Weights of a small mixture-of-experts language model, trained from scratch on English Wikipedia.
Experts: 16 experts in each of 6 layers, 192 clamped SwiGLU neurons an expert, 3 picks a token, a softmax router.
Training: a variant of SOAP for the experts, 8006 steps.
Below are experts of layer 7 (counted from 0) of a mixture-of-experts language model. Rows are named gate (a neuron's input weights, with its number), up (a neuron's input weights, with its number) and show model dimensions 0-223. Each number is 500 + 40 x the weight over its row's rms, rounded and kept within 0 to 999. Numbers have three digits each.
Before each expert's rows: "comes after" lists some tokens at least twice as common just before its tokens as in all text. This comes from a sample of Wikipedia text that the model never trained on. Tokens count by the router's weight.

# expert 5
comes after: " |", "-", " W", " S", " H", "|"
gate17:493474574540441498547521523559534524494518435520477446511591513495541469478562476479531528476494475481549460532558494492478557495577528530495476453540525468520497518518557465460456506462540473457506509512511485532541487487525392500469481574540456487510520446472566474496505508521524523441509507434468514513475482510517474529540489525527544466535538582545498489502499557510508566600540510509487504527507574469383510474520498500562430478451501459567438492395470527509418508441445498456542489489492521527481428463498504456539459476558534488460480455442463469482454466539587505568548515597546456509538467457551566464468436451574506526549566542519543470448459481557482522529509
up17:490493519552488483533530554521497514458576454505509505487609531495497434463518526442530453439525502534512517524566495489544440561553586473509421523515493479572512506455577514468485484408505406437575477425506455556529531546500417497539510603485519518505545459558527538488500504492501539468480476508517449483474439443531461519511526469533535534530512537489514525475518593591514523457488561490468513502470555442365499492563499530505413484479471509558502517483526489479460545487499483419605442533460512491409533513474505441506510491506516466491521518488457437486504510522573458523490517562494510517502491493522540465488486417480522474511507520552531443436487494519466528539518
gate18:602504535615473475444418514509374478523450451478480524527491528428513510548483426535478514426484417464478528489464434529539531503463490493498532549486514492517483584539441513470458486487525493511445562440455571474461492489521472474520511481464480553538491438513468593468510510450538502438484499528471429463499561485539495484475583487529509533453496531507489477462541503492482450512524481509457492505498551509531501503450462490479588445438524466548444441479409468494501538495445469541508537533503515524462440569527521400502537529497548473488456500601557518548489539542438547494479580526449544483504457512531472536480469475444506494471533463482495473423554471509496466452496
up18:567477490567528571427483476531499532559464444554433477444513497381436471539522445495500470461438447457455493488501464504509507519512480468508514538514515476541484568532429453465517550485472495510461517482436549522449512443513503499485498515488500571518490479486560535469487482539602534486492472584469475536557592490532471473539517507520497542513521556443464458546624475396557437498542505478512503494492567489537456448476522477534581471452514528571484451535447482504500506469528439549489513518486538531500483500496512413496529569470549521519518510528498444513520546550489509509475601503454525456510414542524463550465454485488501535514563449481501489430503505494402488543490
gate19:515487500502498516390541543510496582512553428482393503526506449515492464545442503502473450450495480556526528480499538463451534467526550479481506491520556501492613504530517509510525507501553499526464514531546520534491575562470482514531441567553478564426503455581476509534498515456542472510505523491564507501490593423464466499512504475560460496499497517447444460475561516532554531531510525429541499550404502452477512476457508519521539504463505504448509499471516508531486521464506481540499515526517491493496428414476476471472492422471515514422481503510509477451530425540470443513514422561599446467493548491544529499469514437494500460462529595489415469576564489465438569469531
up19:534474514496451507463507532559518535522574472477456488438473447538508492512464450565471422490483526505520511489503541452523517447510498431499534518505544506522578466493530504504509503493455548477504496476545496518524596518494478532539407574554545572477501472526520570552410499481496497503544509498494587511514611462517377572553559511569532509495500538454527417482535521562489515500509501475457524515430515431486507464461494492536471529451512502486515478454557468586459544487539484543509479541526481527522481468489489452404416452463489457473465459528553511485507450473467474466481513533564470479515582511537506517461509455513470491494548603453411406527523517444466490458494
gate20:490497505504522444516517501554540448482578564513504501575447451558510485505450445515429520457573502588514481482514485522515558512488553496521467464538459460515502482526566480489441558461504429529470463494475503550536504539499471487505485521439508485515490528477529523451546554523518501509536518575527575465452595467512534489479517526495477485506531477486503477470494445491505582512435494481455470409585476476503447471458533444466441511567484528463517475521538489494492534504490514489552497550470544515479563484495521536540398437443554488420431555409478495436580540466510491555481544570473523485458547501486520490502551584472523531488421497579534526505458491602409493555481
up20:525516517468575456456466474570459495501577568488494469492459461525569526465446505519486493461561515612486501571506501489523508473486550495523503450529488480504494504518547495534460506450515502500483521493528512507566518533554446485461522471450421514559510484470531475448536504525543531542500518480526514537490565466562537458542533552464539508521512441506552412511482449470501503475466503480459515444619502491517531567471508489513422491536513419496506518477491497509471503468496538494582502570531577512517546451486561451572394481464520444453427521459508483453629467471496543559518516496451526515480566479516544501555562556495513498429433537582531518458448487523539427542497
gate21:454563470515560500519500544567561469470529456504511483447559478521516506524558503514571443539475490501484464569470540458433414503535499499422521454497508553493455455437455494469505528521477503515492514463476486455490499485500462469550529472481526478482451425511494591482539515535477570464569499528493502532459558422550567548531512468507526462495582521534498510496479507409465429567526540494566451526520488558514492482452488563535526419453491568542580450428450498541456510521576507530515415486531506514493419539514539470495497406562506475493438458459543510499476521498373475526523516462443536516522583477486480502518485533496462485526453525575555504514470492471501533456492
up21:454504464530538532526479524495566530483495512505470488440521463537539456464549504467534504448502457495579479582552512448444527447551423512438549516511497449510467489444453535453488488519464487551468588474501501419491495479507523456551531512505469523515465449508513548515518553489476528481570514560456546470478630475570549464542556466459502465494502566500526425423479510457521402529499567519532467498597539495466482503465494580504461481451493527605504479504512428559515586551487436487517469512543498546529487481509631514489478519554535521478410433484476493475555491489433454508554484500541472467527511493495476508451477480472470483505574487485542464496457506483543519486479
gate22:532508518519524498556506446472541528499514500519474533517410493490461508497530496476529535548492547563505526462533495441483556424513490526509431545494485501531504497504503435580479441466549428442495460503463511476503498395475486463448550417558502485471482514514500523413489413450522477475525476458486467523580388430481566484498507497525516543501529496582523474533503498523518448474420571499553506430464603580532409466498482473481578493418515536517546499480493468457462480537427489588512578494517507498552490471510554524491505517530563463493477474453543478504471499447566442548549472484526463510553516479565563470441525504498478548511554485523474464525535473505485432461534
up22:473509524505563498523492472453534492474467562436509544515493496451542532456521398528504474603553532575476532443461423468511500479472511498523510488461495480484545552527539466561529464450545576454500481493431532499509519472420512369476480459498461500502505540530535568437498538522517504417531562484504494418536497513505497446513504556450450520513576488545493481474482470492519550507440496520512483450520523484474452491505496526555510444545491511503501540467525503408538550472441519475486610466522495524490533496469497485472487507602529567433447535466441502450503545443584439529528456518502410508528472529530525437547569486507536479445526540525453493401478485495451481482490
gate23:544497559496552428502494562467452504603478501534522515501494486526519525461443505522472563466442474548480529495479471413449561548520543477543502483483527554550462496448500516583520514513524519524483502527476576501414542524563464555474568502591487497431482513523452532446464487493475436613470517531453438439485510528555480507517468460470576543455464507530513502454468563491495564468555485362428500532429473519501494523440539582399561511473496517534493473518516508485518470463571416488550454551490538453516486499537469461554469519531542475441449495490457507523464485474487539498524497493508539549502530496487529444535469505496403473478499487539548481459461500496489469508488
up23:511496563473546472502453548440418501548485470534572475519572474497514488524428507473466591460464483591497526464464487435509481479516542447456494508520507508570466494482579560556477497534552518476506505452480514455438563516521454527466536544507450516426491508549411573540433524475527461579506497507482484469447461500547486473520541475484492497453440499496564525433483523496486522489549497420491510526435477484483488505450547537426562494412556485540511495486514480477507513452603441551506496593521518440537510506494490509492483528495594511458377479499481521458524483516547498506535489502490555532504524520575543441555483447513480474437534480525517571450448475552513440526484
gate24:399504467466518544519494501543483489500554432501473570491538523536472472473557488486489466531518471437429543498547534547528448501487484508493391464523523497456499413504609448487511511416506455486520531530574506480518507503483479474518473537534476489449513507444550459469525575532494516436532496565461509500570527451557587483508522510574540516491483505497489483512566478513543536424563535503450463572490501513508521559467489561499560475475500525490518455518481568552497490542514521516481443476497501456417475505472486588477537506528486537467550521472474516467488506446507553569477576550523555447506490604536477489476465497521585549532555539564503487437526565489506427421560
up24:494542501455540494509553511542477486495533479494479506457513490508469470462516501486528566515518466549477528483505553570548446500462551494521404449526524547540513505548499407498499524437486512497481586475548493532499465511499449556452548519490526489460505547464501497508510518496497527439577475547467465517568473404506584470576491474534550507499488441525530481511531553505525484425554554504507438572528543530496558579481571504553572455460523525533587510490466512530456503535526558496456435510490561588502449514504543571475563450525524513509564520553468556475509492464412565460521543495492527495463501496536506520504457462530523572409497560566502480493518495523531403396508
gate25:560469537453456522466522524511486503501556530518526417498551440527454435418487511459476528421510496446497546500494479468504571532540536401448478495464486521504529542556513509518430452444585492568514493467470502440453540459476483549560497479497574512491451517518485455451469481488543496575496509513482502536454484527520540524480447477473536455547454557556503450553535500519481526458517476416558475490527444571450506574355536477525478457523474482461515511541537479471483490558536457474480531550560399528498481568521499450445499506551566472490426522507518514461510544500552453529513433478495528477455464474476488574554534471496493480488484538522420491447537502537482416516522
up25:494494504478461543486483533479500476487513565524472469484614498488452430478482444530527534451560486473462516490499483427546513517526535417503552472467497529500433514547479401550481423542453551543493459498497463489454515436501466494499493435495460466518428510518528518486487515478552555540501472511468464526438448530509507498483531471450440539572438568555458496596462529521463507497518468518505534513495521477443528607369483539497459488494461444490571491489495545474475566423454461437498491498579558510463490499436575487533483517563507496529461513528545472482478488511531475510430436499556484421485504446517516517597512445464480507467514552521443499458497562511530424493543
gate26:475418491464499530530477593462463521540546482491505568538512487464543463543450447510469511514503482513487459500501522469507490529577507517492495552468511496502497489537482486608466540487469502539398502488576494442543547454468499520445481538506543509444455528566489573424483376471516434510488500567519469492471491556504502482500545562474523469465535536458489511465518561495516477393452502482501464513473500478491488480552510499454461482545477498474437497469474476499510485507491508515458471456585369549567481495567438582446503508467508466525590487518564504472501465465548495412478431519505509491449508437516444492490470462494585568606508504447546559467514506515500515487462
up26:409511418497526500483493508479411475488435479538504557515504529457560551506448400526524471542527501554506515524466503573494523598509483552562448513501484529489470468485480506492530526470506517576445510424548452495522498477459550505508483487520507528454502480546558504473460447522506494478462419504542522454493453528454539528510472511471622530464484498449463451543486524500536433452523530479505501498463524511506532409487464509418525459536521518500462549493532456479469464581474521502424460432563427565541499464509513550509480549471575507491527440487592488478487496497551527488501475464501527496408471533512393507508429454578465528547476503416547486481461515444462457460482

# expert 14
comes after: " of", " in", " at", " for", " to", " |\n"
gate3:487537423531553546535467566510513527538495526533443519412594483469481567598468555539511478543466500453451604471458476530550535505486516501474473480408500499442500500507505442472489499532482479501544490507478488481539502504508489472502454442511471553433490474495492563485540400490568517468464492589431464471463457476467509536519542569474478478489500490552449544549462509517426497536573521469488538520413462519548466497577530501513429448504479514518481547449591472509532477506500551466461486528513493501459509495546491470419497458439494533541495538459531501488486450450430512461510551537485479449454509523522590533439543475529547470463439440532572458513424564513521501537478
up3:541492552476538526541474540502515522511492469543459486478523523500498506517487565494555420556475565492504470524478526507492512451471492525457512471500451517508500481518503497507524559576441488571520469565469502557465446515592487483569480520552473505447471537488456549379536475492536549459466521556340468475487457449435508496499524475404461524519518515435507497542473481510554573474517486460502504599494569490481464465498532609490484433470517464524545516493534454535436521490468519567545505514531484476488507492540547507482566531506528561487496475426464547560560487475475491484562470504561511470465529464444455480452564470514508424417457482496520460482450556532537554538465
gate4:499572422498512496418456500536495512518490481532462548546462506496500406459544506538473535465527588518481444536521563497503479521538521468536500515465528505501461520556541494540493506489463470483547506511524493409512480496518435508531448493541516511539432481476589575473468437477514531524503570492435511541419538509502528508498487508465439508490493436540491527470498496564543457480436504550450467532507514532518510431448553487488494510540515498450527480431517539508523557447509451488517532531486487458527552565464454471528577484402420508574487498528487491484532562587452516552418536523467436522463489481452518499442416439493557532487582531492531401500579534482571499502562
up4:490488432456482530462500520433510509527531523553431518488561542557454499454445455487471448522511524438431514481543526514505499451480543516510475465517509549470435446449469435523480553528553481436505477476493492442520522494417482517552491522541491506526409443485536504501502460551492517538552515434438517506378442498503512521462459507492468526555464470561474487548434528537439531471506491554450478469433520496454513407518557478516507514417474472503493445395486487463567503499497443450506500520521457469504501507488506487574614516443491520548491462547484513482562535541509522515441446518413482489504458455450460521424491501432540530402581473528490499517518550536526508544534
gate5:510521505395531592496465506453520519446510473493510475423554498539509479504426579437494516455504472472453424487513490473562537500519486494418465469563526475525567544490505514511531477467518446488444547510556552442495472536438424507412447482474507460483458493419419531542490416489516500458531538533450457514525471502607440498490528514513496445494555471416529503498519525553496457472502539494540516505534510522533444560512482472441413483517534458497463565567580497537538498527487492570479514533496509431588509505553509526517482444564522419458437486530529467513496554452473524511518470461512422466468511512460478529475468563493535508520524534561489548462502485443522522445490
up5:446572502433508564460481538456489472508482445578539500466455527567490452433454528443568538434548464474511444485501528521488474501548499462521471493544538495494445527450444565466529523496515521480470515528512493429472443584496562580514458510471481513454437480515520482490482468501563552443511515557496478535543441476520466464541512504483472460515502488490500456481488539523511440527560482499509461571495466561483564527511474534524489460501516443508466561544558499550480516587458500557483512504445492432509466596551444506592461504519469383461473468502546454498484515511519540581555494536470497446483472554416457498550458512548541566536510439466535440469470486484566556483447
gate6:527465484503547526507504554461513464468440470570473551448500561534500452495504456476497474552495406457489544494509495539493534491477507588478509531440497488475534458460488555446457529533471511512543535449519470477514549531499468490606491498497591476453497466523561523447521498454496542469544519536569493437446439510464448574454450538413509553503526628499492495528433371539464474411489497496575479512480472493519418540533496447474511517539486538542517519432543499532552493539499515488531530431458507515607505527511466520490448501536481493493494494523468459544508569480558504512467452500484512502578504446445468536524477520452542481499455512479424444453466501462552495457452
up6:534456519547499497508484567468515520510463441479527609479571562456481512500465478474469443501539467510426579512533552478480554498529468514440503569469498498516500504415424536470501454519493555501508530537517446487469521491511512487578487537477564521461466499555566557503476494485520537418563560556515507503487462533500454547507426546408553464545476586487442485564505461586487500465540493584476459550468505468525467507519476540476463525539498495506521496463530478496486462458530526531492544473530495524594504586521492518433501482513516475535579520539514516466457578431515508490495459541485498516542518414478437590525453519509559506540483570413487506440485502447547571479503
gate7:516522596481543533499485498467425519508454509433485512500454495450460482444508505519483503514554484489546474486507553485417528480488523541508504551487480507514547520519469452456515538469612476513470490473497524516501492602548507438517578487555560543469548513430497539516543515528550457538498551449524533488513482535539495514465527564569469545510529495515456485467489407551529445429521535522540566549494452452564513554455491422550564489563480511446515514531554501543520538503536492548540503514472505479498542547536531516503439497504503457505512475478485511571522528542475522430537551583541587514527514420515464421535439444524569437439574558443517419508441497487455500470460
up7:475482539493512583505495462498473532519463488514409510534515460440479468509504586468531509458528589495535530542470543532451533517533556512507477491482450473504522538628475533562558554518547517459535488488480518503550533520562490439540477477543493556545522514489487501481520514490445476523495525451532548473513517484486471469492511540483462563504443506517495503471517441570495430438468576547455420492488518448552468520487498451509569501591434538465470561506501512458518562526499410491571525519475447520450572491493521479503452464498608390480483428479503528536541461533449494493532510556542545471521500521499434460509489519440527461515578479505501418550408448446492467469487
gate8:518514541403535510463457593565538541483513514472416548454471551509533470481507553415467564463600580484533506537596559513515486443523493489488472494527528509511497548503455478513466584502505521456472571460510489544484478485428443523443564459482570476535549504543498508560506525512530507506499484467482456495533464497474447468547566601481461483544562556532572525459514555448549501518510535479550536599500519470465469519531479460522436513484474542410526541508521509457472483580498574473550480477520483471521434529544547510496477533487581486504560498476446505517514510493546482502503503495508560502472575540484506481421539564539488584530484509528506532503475475537439538532477
up8:461516500448474537470532529482549545536566497567470575452504546462519473467509471444498540523600499517523508450490539532506539476486540537562535536508507463459459446472468426534429535481522573466478534499538547506545521429494456489457511422536542514483534533489510546555472484461484517548453540528513460462508490444463470464528488536452435512520533566525486535518520575435556513487511488532512525599481573537511519524500453428473459482456558527437462501440475427469470514504492575482554501558457532491521506507502557494481423554473495492530522481456431538472449585500458448464453476522421571489445512541531487467424476453456557552532497508557513511490504463584414514556490
gate9:439482494494524482493532472474472587491494538562523506487489528545516484451546533549530507493498511492514480457503481486539553520537519579512506422537476462497508467452527465484546490558526523480572455519455441477474547594583494530463499517519501532469534464424441507506528510467541497492482563523439496510459518485531519529429464525490567524521497494560507458468492566516506433493473579508475514505463518508485549453486481566520499453501492534396524522476525577577493490479495408499556522608534441466430458538538500524530497480488461551418518499554449449514502534496449459437467526471504471448506493452551439462511428416479536458476514493537550469524447611514417397507470
up9:498436497494437476468541482544494533536501508530517548530509527496528471457543592499688506497527550446452501477543511483547484506495491540514479468523474477459492493443502430494449448529486586568533451490469471455488508554509431527456497524545485499487516456435424505501590515496483522540545483513448455462468535548495538508479512477489531540512453455528538466488525597533501455504539561571413476477471504520484537470541531536501476479463494506475481501471516455512498550461536454478526489559511477490486506555506482499544499509477504548412505532591362413514514509496524480483461545444493530486544533469548414488541414490500464519466467479502548486478443553506443411513465
gate10:557502495515533540502576486520532545505523452526482512453479510498490473525495547538501465480503483519494450502459480543486485424496507527503460474484489591487452569496409483423468517485533518536460530541504460453497482480496517396422515465517531564452513520546511533543616471478543466543518482501470477517511543542421466485541520589539444541527490496456549518559518512506543408533512463519519407514478583496508548559581499467488494453502505461513547502495531490528517456458530548442488563491478502555409490551500455568480471521428503455531488508502496546537510471536535446483433451504472460499578439519474545519443543465547496560504465410496507600445535491521398491518481
up10:497497506507485505484483439523474561504535483505461490438530499504456509458549552495514428474545504433486533518521443521473509477476433504437501448462457544527465504517490532457442527472516437506503497520553478385535456537514507561416540438479542544413501479486585515487553541509518534494534422466481415483473537540557481464487503550551467521406581510462603467499495469530487431450528464484496464418532546545533463513542498498536387484485509455532551494486472490499522379497481492533514494493475516524446453527399493465491506532493549501478488540544457482440528507497484461545406441512500453485518506537551495507538507540458487531549556487524497590514533563504450448462473
gate11:434472494466484502498486518496486476458574440505480475472477576444508526460523471436495449474546505437547524504482538527448498491508428479540445578473517458472503454490550465525591477452457440512484538481476501490428494545444527545481525517482541480515463470506511549470485486496522551503436537423452503562565425464537512511508489583510554467446499545466509478549486513511487430451482506489547467575532468498548488500563522492525499513567490468429520488442597475462448531495496492420456534531464429461529502551447559446479505582445555507468512539429505558507549439469508556502445505427539484449438517441542469515487482430468518501495522458461501526548454448478492455570591
up11:439483522466495550459530499553515473432561495519509499526508564422536519470498494503501445495490557399536559487453480505537493522477461454475428552448472494477517454498471462514540438472485493530499519484531517468475576532405476561435541471452538461488447486488491549516531451470561489490467517472469515502566409462502552504531535581502503521420506495491468517576446457465483446476493421514511451562452555488506503481591484504574495455565502478449535462443524490487443540454525475444497540517460470483524511555455584507474505590408556499497498514417476497485540411439497559470467518491509486522466464419483487525451499414486559536506499443477529488507529502515546517519565
gate12:474486464575442516513509458517481443467475446484461527458547436492455435462509475503508537517470465451543500535515604477508501507513465467531542478561497462502485431540474506470523541449499485535529477458473550479444484566494515486523542471505584518511487428496449475443432517528551523440464456468543499444489489471512483544471493560475510443500440485526455517474518554435567491564535554509542480570527525457593483540510459490493527501450516513410475534481533551431501506510566574408440533486522603564481456544422502484471469502479549510517516488478533605541497492484449548515497529495476500497536471463429487463511507449490522487478596469513463513494500449461456509622566
up12:492499497570498518493498493540459475424526508510486518505550452497451458488493510512544585509508438503532480514528641491545534438437408491479508497527510421514464510483523491440528508465442502554497415450500507508414451506497479468544499459499584529538520450496482530419466529523506513469474495485518522427484501539498449499459483535532501436498449545596437544479569543417612471484516509510485489592557482481519484506467510472488496515445456588473539561519495555416515453524487542445515455487508567525498497550390480521480448566534522501519545501481529561548442499500510517488532519498487526501590448483439479480539518438511555501497535546552475509532493504515468504562535

# expert 13
comes after: ",", ".", "s", ".\n\n", " that", "ed"
gate1:466397490467501485537461561573451507481535560476453517590531508542507453426516477499581506586545585441508477466406456493534501469490513450476487522522544486420523506468626476500458509490500555469512501492567474491448475484500565505451543509579505441453505535468561531493474475540530503529582502473559539442454463380451543489488547490531479489558534544482532559539487487451515528449506502508446504522520567464529485484530454552498508499533469487491524465494547532499508490437433447517500522521524561544506466502500508509561436528478515532498507468464447514481539420408514496482438567470472487511498533500503449548505495467425498539522427491488497544502433528496549454539464
up1:493431468482493465523470533559502520521467574506501511531518480556471547436471512562535528593511542461526565463446511472490559475501469463511547492466515480451529472466529498459471480554470531461519505521560460483440472463479548518470580554522536413444496514468592520482554432566454518527538453472500498459510489428489620508504454453544480493580520570511520531547480509426537512438520498479447454516548484448533489486536490446507522532535475471454536503481535503500498446449433456529481495454440573568528486581555533585526484479483509528498500502445466484528472408475477502516517543519474553435546604478608484567468516473505491558543507444488519511516531475509492525538504
gate2:471522449501432487487476493493470513584453544503489458468490518473483551408509490512511534526488498502458477507497444500461540442526457483443514494579535532498582473486515476565482530513505503507591492454568495465458547506587476556552456514462470509469542524489578506470516479508481460492467481424545472504538462497577535489542473443506478524522499478485541461470429506476579549519538602550468443473490412513518533517535502431541538461467506507525491529512442474400540537484497552527514533502553488538480478426484494564499451540482504520487464485465507567438578595440525488577564471465516513510530462502462529434507549533537453476590437516457492522549486511577509461530592
up2:456571458490476487449525531497481487525407538509461448498557519561475522438509488495517521536537493508422476524511480474517479484554485444489505532592473491500508475432498535497452488506476537513540469455541479418467503464586527498537496451536505507470495527518545518470454437452442483460481503468549441481485455486526513499500481467498561517520464426485538455394456527527530502519548574499490462510530502525503498486571546450483559490474516567454562573505475586440505502460478510579519472521535484568515489485438479510502459515487531526456449417512502519437540582447541442492560501420571581449602515511429481473573504516526463417553455491469485498546467532551510478491576
gate3:473436490543562565517551551445489522519492481595470573546483498497484535525504434468575562559486541469503494459545536486550485446455496492594498559470527511482476522478451519447554512521472556573462442481498494522517474431455507471490512484497468483475477495534506488420472419490446512494483462425521529493457469532485485483491519557510537526478521477493529520446529480522501489486516533547454501491471508537491496539468484526532402453525577511560458517412487450532503445434489513530580474495517531483564551510477466534465471522498589508542468484539489550472517486551541542499405411547494502455548549412469558409499533489444458565496519474518517515469478424524407417539501
up3:452469510557499520493517502449481503536495442523446491510534516492528515503521510415539494488513511475534549526471561480460460522489482463551518531502453503517437480525497498479590476510502545551434456509560474544518442389568499490460503416428468451533515498477482445479467495524450546544444462454488485536491486555496399475483496548505513463523563421490470490458494471523506512449566546483502507541515530479495544510421468483511443442511507423529485529486555469464491467481464498490578440528562444416543520458474538541429480502487557476413525463508577525505506464445527542485453531562488504436539467440515473412482501458470514554561458419512490416453565419478463441505507
gate4:470525489509433470534488538482495472494495471453479470456558486523491435528529550487532480517493498521522511538486501444558492528496517509520507547563478479519532521507483481527569525448540458500532452523458541505481513492520414554449520541502555442540471430436560463525513394530618449511500565498504527512519509500497529503524462441431537523531535483522433468513579505575446529569405501535463520563539490451530543487403453547473535502493469515483446513448476526433506419413470505460467482494510461540546415504483498538558530568544512480488467517522506502486590504512524544507514525520449435514477463496539538427449494471522460567502525387514477537498451432600509504484486
up4:483518532508461464565522516533575504514560458491438568463517474568536428564516478486491560467497479506526456538407530530502493574463543483514545488511398476508552506519466507551567438451495478552546483523520522411496518480541547515489528506492483472581456517477518549490435525454489481507506510499489481517531481503485487484477481503435508522518459466480500411527530487493459622554520545499475549493446500510535550522408446477456462507530544488503425486546546467440544522529494555568534554478530498518520564514506468516518559529551458583502584549541453489502576487435505571439539548552430564568522425491484557504536476490485510459491532536517553527498460452465509541489450
gate5:503462470461480509407500484516516568463389438500514564524530519484439446480476500466584524558512526441466488473504467457473557550567460479521530505473493502433498451463437476467517497542451532458522429504448408424499519540494511542484452429439453524492497473491513523482569515426537557504428448491500373498469444516477577468499491544508446470522526462543523514492536502437518500526570527489498460551479410507509440493465511503469468466559492583440478512490541504526482452584467545475501513489470468532558532430469503554558537517495538481478509530481523500437475551468426548512543508496463505465530470433513498460520485450527479445466516576437542495568513516543506475480485
up5:449481523458518500399479489519522529454436472468511545559497523506427456477561484531578539553538513408532427398491499458481458508521515447523531461441495515471487498548415454483504485516508529511527461495453407504493480512528525517485507433500442479473511495492464551473560479470532538433449470461464474530452529524476570475448505552526486476485476501547549488542496498497504531517510483535534433583422510530501476485449504476509540485513509589458496521461557529500486479590544525422522570441477515541521497468490531536541464492482535502495492479449536500412510573505431538487585483487490495454534519496542489517549494451547553449473550635461616484516532474529493486539461
gate6:484422476506564482532518588471498536514528473531533487510541508552475492473510436511529460534502518475451566542502562538467529417465480476509561472529511515531586512516504437495486538532452466469508440524542466483469568479464451569553498509496465514507504512500578571460466539506470479457540518562574436526550513529470517482543429486529456509471486529406565511554468466540467471512487526449536577559492556497396436432546416534529486459513453434510545508499484520452444518500510449529533434485503533553484449466481435481542483481469480463428491468451493496500513532514492534537511445477581541508420486484459462501390431520495547530449534518497517527490462438561478522474558
up6:504476485563502462526518518493494521488589468537555480468556549507458510471483567523505486503524510562450520523482609466439540487511486433515592438465537558481503535459459485508463557526445425495451460507588507495458546488455445514640522521503527553478518522489601540432432537533518419500579464508569511486500524513462483519494400501527415471426494503446565536481517515541458465496514522458478609513510520437459459426528481503509469493494465473556508547512533500492482532489524453543532508463468507537490529482485444450525450444500483469469475472459523510496471524466545564463504457531512449508421543543506467487465482509511550508517459494491513455412444436504472482506509
gate7:459488534537517490442540496467462509531592517514540419504414475457560484413425514499461538482477569522544430436465468500515514457523479559418561555563479483517500456533445518489486589475447497490493509492480497501491490499440428489525518457504582453458436435476543551495455492530518551497438493515473508488448543494511570468468473489510521597540481535485538494523479441525475467532463491426448455492539476458502467541526526506476485470521516442519500479546557556459534544444449551506520529475470553580504520421462473480517539495481539507531471550465464466534487397516553450499496490496487514511435510475500520552505532402552586447531526555521448537531422484465462448503495
up7:449437530440543457537546476492498568493517533451503476484409475481532531485398469525474507451521565559493400489473496505507521469527456505473490571586534421510497532464523499470506472459483459562499512531535478494512622494520411515506527437488593531457476486444554522472458537513533515428489457497496521450476532504539574492559535527459537531484487503420542481493540476550504447527489521443470456510537491522531475564482477519425473465487471510503486457509532480400479549469442555503466524488438537530536508431464500535554501504515542464483474519466467427490471417518495424496491447520552515498471578503449533485530543406535569492499516559511480503526468473486485397509518
gate8:515508477541518504428524487407524556467468566523471503482496538454434483540501552477523521501467502549504535495556484454507551421541476511551499519459504448539553461488495509469451528566475531488604506474447523467474553488497502508498513453561521493461444519502472506522537419557510503486524482415439479549532541514542500459519495552502523613513500424532461471561629500463519489531527544500454477449465467411564491480512400450436488486537536444507492501525464507520517537524513478474548511514535479545492455445495484530541553423446468459532569487539486465419460505543486421567511507474483453479515430453500524437462574509590534496502524480530443448490459520540505473500529
up8:535515546585533519452521465437490500514478545509516487470467500475457552456518564548509510501494473490478537485516570534591577351506480535546482402440471533533499410510578508475479562538449537490488530482408536469481550483512499442534558511494553519517465514522490496510538512569441502525427500525485469491546476475499471496489539507487535558488516453501497522460571532442497486470521550470512523472514488413505448459514449505464445569520517443420466538573473441552485506557496470526502494514566460513506529530495500490518456461469377430452483539515487442475556492532442509495503477465515429476519401491498519465471497482521462499492476499469457410504455519525520540563552
gate9:448505484530534450473505497535494565459407382477513590462533483491435439538512516492476505468524473577547493490474508496474478517495520516498534535575586492476495542505458569446526462466513566490497475504517499533555497525526512550533507454538540486529538502458520522506519507455493484367488509492536538430508485573470564494466536497518424497452490435510562516527567479553531489482512501554549510477487520552508526464523510518537503497521513523525450520567523416516489465520499425486473433565529520581535508585493432464563496444513510513381530464513491561466542559506525534547507521474582448550594513532451528506520498492482553461489428481507474554472570505505513468437518
up9:445438481539578505487529461493443512521422448482485532527559501504455514524504492550564456551491490565538513476520502540483464524536524466469458619561482551492522537443470485493564505477488538552453449530487432407473487480554490566495561499552504466471538413482552580450454487499484511465534513506497514454457505568517460547447493501514421468504498447474548481520594499523540470461517512509489476504483569469485469517562514545544446488539456519500486485515423461526509422476542448520491487529543485563449513563437485503506514472491457511488500486485546523523494510495595595519489561491581441546543494538511449452484480468451530548528471462395470497527544518468394494531503
gate10:438464484538480489528533502487564487522513514477458565467502490486487478495511557585488504470465451451498442478496471462479477484483496522551472507437512425494513475416528485492466490483448525519537518472439446506466499442567479419512507443486448448485382505496510545368481552429558510492453533468457440558517501450511483489494531566511538542532502517513445439509500475482477487509555576476526531505501510479481412490519440541450529550610515515495440519504502494510569482497517530529488484554455528586507466485552461524527586454519426465516467490454533512527534481497458468469519489482564459504435405417465559469435467523551489534463529535508611552472492480464493507523478
up10:449477551563563527532530541470539502543513472493471484454549429462554458450538489547480488465531506557462498540511509403500531442550515549526501509459470538573536512509542505433477513409502471545507496476554500484465496469520473414564541523444517469453451527532529579434493517448512476500508503454482416453488554503541512559536563504492496466539541444540528492461435412503423495491514465472482525525594498488503437543566513579414468530514520480445519487553498499538525469489446569470566482532435561543533482547521488549460589530435454515453402486506514552547515485532503475480535483512523493515453443478481493498455512508559564469511518482459508549485566488550485507514565